From a checkpoint of a small mixture-of-experts model trained on Wikipedia.
Size: width 384, vocabulary 11602, 67.8M parameters.
Training: a variant of SOAP for the experts, 5855 steps.
Below are experts of layer 2 (counted from 0) of a mixture-of-experts language model. Rows are named router (the router's row for the expert) and show model dimensions 192-383. Each number is 128 + 24 x the weight over its row's rms, rounded and kept within 0 to 255.
After each expert's rows: a language model's description of what the expert responds to. This comes from a sample of Wikipedia text that the model never trained on.

# expert 17
router [122 170 113 125 115 135 153 157 163 143 115 123 128 154 117 136 146 153 125  99 159 123 107 110 136 163 117 112 111 155 127 119 125 122 141 123 140 132 121 112 159 140 130 130  98 118 104 123 118 148  94 178  96 138 142 150 140 137 181 120 121 122 149 100 156  95 124 150 107 149 169 128 127 129 161 162  94  91 149 124 146 127 154 142 154 126 152 124 118 152 149 127 123 122 130 108 182 145 146 114 159  84 141 144 158 119 147 171 112 120 145  90 109 144 159 118 135 121  85 182 155 126 125 120 110 100 148 102  98 119 112 127 153 134 135  74 132 115  95 109 128 119 113 171 126 103 104 156 113 116 143 103  81 112  77 125 130 142 134 128 151 200 106 127 128 129 137 110 146 120 125 141 158 102  94 122 173 116 119  93 112 140 155 113 163 151 114 144 102 164 109 116]
Description: Tokens closing a sentence, clause or table cell, such as time., world., years like 1982, country names, and the | separator.

# expert 53
router [113 125 146 113 112  98 148 164 111 139 111 171 164  99 142 117 120 115 122 105  91 132 113 123 159 114 119  93 127 111 160 148 142 135 139 126 133 117 128  99 162 141 117 106 148 116  83 166  98 167 112 175  73 143 116 151 128 129 138 111 122  94 133 113 133 186 179 160 124 124 134 105 167 123  86 148  95 165 142 117 110 118 101 148 122 153 129 108 116 106 119 145 171 113 109 118 162 130 122 130 143 101  88 121  97  97 123 177  85 117 171 161 109 144  95 105 151 107 112 164 109  98 116 119 146 114 122 103 154 153 106 140 140 119 101 142 127 112 103  71 128 134 167  81 149 173 119 154 114 100 162 112 118 172 149 132 114 152 162  60 159 165 114 146 117 114 140 119 142 126 110 196 141 109 174 132 105 128 140 107 127 129 134 132 119 125 118 155 147 119 103 118]
Description: Single digits and scores in tables, pipes between stat columns, and rare mid-name fragments like Dysl-oc-osaurus, Haner-au, Qu-ook-er.

# expert 19
router [159 140  83 118  72 144 164 131 119 158  90 133 106 156 112 155 140 133 111  96 131 126 145  86 154 155  93  85  81 134 109 140 127 113 128 124  96 147 120 120 114 142 127  97 164 105 118 149 146 139 135 111 133 106 130  98 114 100  81 130 137  72 153 111 129 159 131 135 108 100 121 113 145 170 145 152  98 131 134 122 118 138 116 144 159  87 150 146 153 116  92 117 147  96 168 149 138 153 154 173 136 144 125 139 132  83 187 138 120 116 162 118 115 106 143 116 121 159 103 134 146 138 144 144 143 128 120 106 150 165 130 152 143  84 132 126 144 141 139 150  87 146 105 105 140 123 155 147  92  95 128 126 105 134  90 172 127 135 134 132 102 141  98  90 110 157 157  96 150 142  85 149 162 120  84 112  93  99 132 142 100  94 113 125 135 136 110 151 114 156 110 105]
Description: Function words and cell values following capitalized titles or numbers in tables and lists, e.g. are in "Itchy Insects are", a in "Make a Night".

# expert 60
router [122 183 159 127 101  85 158 112 125 154 109 106 129 126 136 147 123 159 116 135 104 101 129 123 136 162 128 137 143 158 103 140 132 130 142 152  91 136 124 114 139 138 125 108 128 122 125 177 101 108 107 142  93 116 128 138 146 137 126 167 108 123 112 157 104 140 169  86 151 146 108 106 124 148 128 140 129  83 100 114 109 137 133 160 148  94 176 117 121 139 139 141 140 107 108 131 144  92 124 105 135 151 114 143 111  98 122 185  92 121 152  79  97 165 151  88 145 124 103 145 126  99 125 116 143 125 116 108 129  83 131 131 138 135  80 101 117 114 144 104 133  97 127 152 156 144 113 118 165 158 164 152 104 166 135 122 149 132 112  89  94 181 108 115 167 104 148 127 114 130  87  98  83 110 102 118 160 127 115 109 140 115 143 101 114 145  75 118  89  98 163  86]
Description: Field labels in geographic and taxonomy infoboxes after a dash, like Country:, Kingdom:, Family:, Location:, often after coordinates.

# expert 46
router [129 136 119 140 118 140 163 160 118 184 113 171 119 130 151 105 138 135 123 165 143 102 102 114 155 102 129  79 126 120 164 119 153 108 112 142 178 139  74 110 118 150 119 122 128  94 130 148 123 169 114 144 117  74 113 115 135 159 129 171 152  95 132  71 129 132 120 107 127 128 169  95 134 132 178 171 147 126 124 138 109 127 174  90 138 138 166 119 131 108 144 153 136 167 130 137 154 132 128 108 149 171 102 126 170 145 131 188 143 117 139 134 118 113 147 119 118 158 132 167 119 162 146 151 114 109 120 118 150 106 101 144 110 119 121 135  90 146 114 124 131 134 130  95 110 173 121 123 186 159 145 166 134 176 146 161 106 147 142 115 124 122  98 114 128 140  85 132 114 147 139 111 123 151 135 104 144 115 125 101 143  91 147 101 103 131  91 122  84 149 104 135]
Description: The first token of a cell in tables or a list item, such as numbers 38, 56, country codes AUT, given names, and from.

# expert 56
router [182 113 151 105 153 162 119 118 126 124 117 152 106 149 118 131 123 110  88 150 121 113 153 130 155 140 104 123 115  95 122 128  85 152 101 127 134 130 139 109 113 116  46 115 166 121 108 122 155  65 117  82 119  80  99 146 121  97 109 143 131 106 162 136  75 125 124 143 156 118 102 105 135 108  98 126 131 165 139  62 177 118 114 105 130 115 105 148  96 143 115 126 126 116 152 137 125 148 139 124 124 151 158 159 119 142 104 152 153 156 101 174 106 101 131 111 144 143 161 127 135 150 178 135 146 119 138 107 120 116 148  91 111 133 129  74 143 124 161 146 152  87 113 120  74 165 134 152 150 122 151 150 166 143 137 169 158 129  93 144 128  91 131  93 155 111  95 118 147 151 150 109 154 107 134 108 156 148 101 187 151 129 130 145 135 127 142 169  99 136 124 136]
Description: Head nouns after the, a or his naming groups and works, such as club, band, film, song, team, album.

# expert 47
router [148 124  96  90  96 113 157 142 121 163 118 135 130 169 112 134 144 136 152 155  90 114  98 135 152 139 140 124 119  91  91 128  96 122 170 173 114 154 120 110 152 134 151 132 156 114 136 166 116 157 121  96 135 117 117 168 117 133 127 138  74 166 130 107 147 113 117 117 120 147 116 120 102 149 159 118 161 107 128 163 177 120 115 162 140 126 147 133 113 154 137 146 153 115 122 126 129  96 125 118 154 119 157 117 122 104 157 138  80 120 122 162 121 150 179 116 152 170  99 151 103 138 166 156 118 110 106 152 122 159 142 166 126 141 146  68 139  80  99  95 137 138  96 139 136 139 131  92 159 111 157 131  94 132 146 110  84 159 132 129 118 148 159  79 121 160 130 137 134 122  81 134 125  96 149 120 134 123 134 125 116 122 173 133 155 157 125 131 145 140 146 165]
Description: Leading numeral pieces in ages, dates and table figures, such as age 32, aged 72, 18 June, 54.1 percentages.

# expert 8
router [110 150 116 157 135 150 158 147  90 145  89  82 143 175 132 150 136 145 137 135 116 101 122 124 150 164  93  98 107 136  92 101 129 113 110  87 101 151 150 133 146 164  96 106 120 112 133 121 115 107  91  87  98 104 124 117  94 123 152 149 102 106 161 135 138 123 126 121  99 109 154 106 165 139 145 157 170 143 113 109 161 100 147 116 109 109 133 106 132  93 124 106 119 148  97 132 152 130 147 108 170 171 158 126 127 117 172 175 109 137 124 100 101 117 130 115 105 130 140 132 170 151  81 150 129 101 129 101 152 191  83 146  78 151 120 111 145 133 170 121  94 148 107 126 160 154 159 118 115 123 113 135 134 118 160  68  94  80 104 147  79 120 149 142 102 134 171 112 143 159  92  86 180 153 132  98 150 145 120 100 125 144 147 107 127  99  70 125 136 116 126 116]
Description: Infobox and succession-box labels after a pipe or dash, such as Succeeded, Preceded, Species:, Coordinates:, Died:, ==See also.

# expert 25
router [153 153 142 127 129 147 140 145 135 166  95 164 123 152 170 112 143 129 139 119 135 104 152  93 198 108 136 115 108 138 143 154 118  66 149 172 151 135 123 132 142 122 133 116 138 140 113 189 110 114 118 138  94  85 136 124 166 149 177 104 137  72 148 150 154 136 152 126  87 138 151 136 155 155 140 143 142  97  99 138 135 151 145 154 124 126 132 150 115 101 122 155 119 135 110 119 130 159 152 132 134 133 127 128 125 146 129 183 121 139 152 144 103 126 120  96 146 126 120 154 144 138 170 154 144 102 122 135 149 138 122 136 149 110  84 104 115 149 113 103  82 120 120 124 139  98 118 164 171 111 143 135 129 133  98 149 148 134 159 115 118 123 124 132 108 174  97 128 126 163 141  97 189  96 169 135 110 140  96 115 139 149 141  71 125 123 123 138  66 139 113 144]
Description: Pipe separators after numbers in statistics and election tables, plus line-initial list dashes and en dashes in dated lists.

# expert 28
router [114 160  77  94 111 135 133 156 118 132 120 150 138 158 145 130 126 124 114 122 182 106 116 140 133 147 101 117  98 121 142 130 154 106 127 134 105 137 118  87 148 141 127 124  99  94  88 128 130 125 126  98 108 136 104 162 140 135 158 180 132 103 158 104 113 134 113 130 145 119 126 118 167 133 168 146  89 188 103 140 144 126 112 139 154 124 182 120 101 144 137 126 147 134 130 142 146 107 150 126 140 143 139 165 121 134 139 146 106 104 117 124 103 135 192 130 138 146 132 145 147 148 126 120 147 123 166  78 144 148 103  99 148 108  87  71 108 105 128 107 109 113  92  96 106 177 113 102 138  84 129 186 102 156 144 178 139 203 117 115 127 129 113 128  95 129  94 115 136 121 107 107 135 126 159 112 156 103 132 122 172 110 130  84 152 132 112 161  89 126  90 109]
Description: Table pipes, the second word of names like United States, copulas is/was, and sentence openers like Following, While, During, At.

# expert 3
router [119 123 110 107  96 157 146 128 165 127 144  80 125 120 158 175 112 153 115 191 126 121 113 103 104  95 111 127 108 132 111 147 133 139 103 142 118  95 122  72 121 152 164 101  99 133 103 124 134  95  88 127  99 103 159 148 131 160 112 138 114  93 147 173  74 117  84 130 118 106 129 119  99 143 154 150  97 125 125 138 121 121  74 145 105 103 152 125 142 126 109 155 159 133  92 135 147 143 151  77 162 131 115 148 119 140 138 133 132 100 128 146 122 125  89 100 122  94 101 109 145 137 118  97 122 120 128  66 108  72 120 168 151 182  81 117 170 123 129 131 122 127 143 109 114  87 155 121 104 137 128 110 115 134 148  95 155  99 122 131 117 105 119 149 153 104 133 140  83 130 137 126 152 136 102 113  51 156 126  96 145  80 133 113 127  89 138 124  95 135 121 140]
Description: Field-label tokens in infobox lists such as Website:, Coordinates:, Genre:, Founded:, Died:; elsewhere scattered ordinary prose words.

# expert 29
router [166 125 153 107  88 142 179 110 156 113 119  96 145 112 128  90 178 112 115 148 114 124 117 121 100 127 121 122 163 100 143 139 163 133 151 130 134 151 147 120 144 154 115  98 145 116  96 160 136  80 121 133 163 163 143 105 153  94 161 163 144 127 176 121 171 168 180 134 119 140 121 124 119 122 147 137 150 129 102 162 139 116 136  98 157 129 139  87 110 137 129 161 120 102 148 138 146 113 130 167 133 144 126 144 169  95 135  91 140 135  70 137 110 137 175 137  73  97 123 149 161 142 127 126 148 158 111 173 142 110 127  99 116  88 130 111 120 160 104 144 136 147 107 101 106 118 132 108 120 122 151 128 125 141 103 115 137 141 131 104 128  89 125  90 119  76 108  94 138 123 155 160 136 136  98 113 113 152 161 160 150 134 158  96 122 120 109 149 166 169 116 134]
Description: Locative and temporal prepositions, above all at before opponents in sports schedule tables, also educated at, during, under, as.

# expert 38
router [172 127 102  80 124 137 103 139  77 107 105 172 136 129 105 137 152 105 134 159 106 112 123 113 148 143 112 105 109 105 108 167 109 118 150 131 136 114 113 142 111  88  93 127 110 102  99 128 137 120  95 171 142 181 121 141 144 118 109 139 139 112 153 132 123 127 157 100 102 112 146 105 160 109 121 138 143 108  91 122 140 111 105 156 165 120  98 168 130  98  87 144 147  83 127 129 148 158 139 122 108 148 158  91 181 155 137 156 132 116 101 148  91 154 141 145  91  88 124 136 108 118 126 152 122 160 104 108 135 137 142  84 151 121 161 140 120 113  86 114  99 140 148 170 183 131 160 110 164 113 141 137 116 173 159 140 126  70 125 152 104 147  77 131 136 135 138 132 138 139 115 126 151 155 195 135 114 119 143 132 119 121 143 101 133 115 139 121 134 139 112 125]
Description: Word pieces ending in a comma in place lists (ton, ford, York), plus verbs like represented and was after a subject.

# expert 50
router [164 112 114 155 135 130 106 161 111 122 180 122 137  89 140 138 133  97 135 137  66  95 153  97 160 100 107 115 111 110 195 132 159 144 136 132 116 105 124 126 144 153 117 110 122  98 143 150 152 130 122  79 116 107 136 148 140 151 135 118 132 159 167 134 126  68 128 138 132  85  96 108 111 162 151 115 109 107 160  87 136  97  78  83 140 102 146 114 107 140 145 128 124  90 117 135  92 153 143 139 127  70 140  97 148 136 153 113 149 108  67 118 141 134 172 120 137 158 148 149 111 103 140 127  91 122 139  98  94 135 129 173 159  78 112 162 137 159 117 121 122  76  87 122  78 164 125 178  87 140  99 115 135 127 116 115 108  99 163 127 136 167 109  88 116 119 125 134 111 131 126 156 166 102 124 125 130 102 113 144 167 136 128 105 143 126 143 122 133 161 102 119]
Description: Single digits and score pieces in tables and match reports, such as 0-4, 7–5, 13, plus election in before election.

# expert 4
router [130 170 107 158  92 149 146 129 159 161 112 142 114  88 159 106 143 144 129 119 134 130 132 163 145  90 106 139 131 106 131 115 138  83 115 155 141 129 140 119 129 143 106 114 108 110 129 135 141 125 101 130  90 109 105 131 151 160 105 132 108 117 113 141 124 113  98 134 116 140 119  90 141 141 125 127  88 134 116 150 104 129 131 136 148 128 174 118 100 137 122 147 169  87 134 115 153 125 122 137 154 107 104 139 122 110 150 191 111 124 151 143 108 151 116 108 145 133 104 142 172 134 137 142 144  94 179  97 175 144 129  89 125 118  99 112 152 147 117  91 123 144 137 100 152 174 111 135 154  87 112 117  96 164  81 130 152 163  95  90 110 138  93 108  91 107 124 112 154 147 106 133 147 134 170 126  93 106 121 108 123 126 118 114 144 115 111 158  87 167 108 117]
Description: Second pieces or endings of proper names and words after the first fragment, often in tables and lists, e.g. Brook, -son, -ald, drop-lets.

# expert 63
router [156 128 130 122 107 108 109 139 106 153 165 133 159 133 147 123 127 155 135 129 113 123 137 121 142 125 146 151 111 146 149 106 153 113 101 104 125 125 120 116 162 134 145 122  98 124 171 150 114 122 117 129 120 124 111 115  97 124 100 134 153 148 161 105 147  67  95 155  87  96 129 125 111 155 153 145  93 138 108 127 108  98 118 135 125 103 153 154 103 159  73  96  90 104 139 136 127 118 140 143 132  80 165 105  71  98 144 122 157 116 140 141 133 152 162 108 183 195  96  90 126 133 114 141 128 141 110 145 127 185  81 125 144 100 124 163 139 142 122 123 114 115  78 167 128 153 148 174 119 138 125  53 113 164 143 106 161 120 165 135  91 155 141 139 124 169 151 106 127 118 129 117 164 141 113  98 101 104 101 134 131 147 143 138 125  97 110 145 167 145 130 113]
Description: Single digit pieces continuing a number, such as years, heights, decimals, coordinates and identifiers: 200-8, 18-3 cm, 18-40.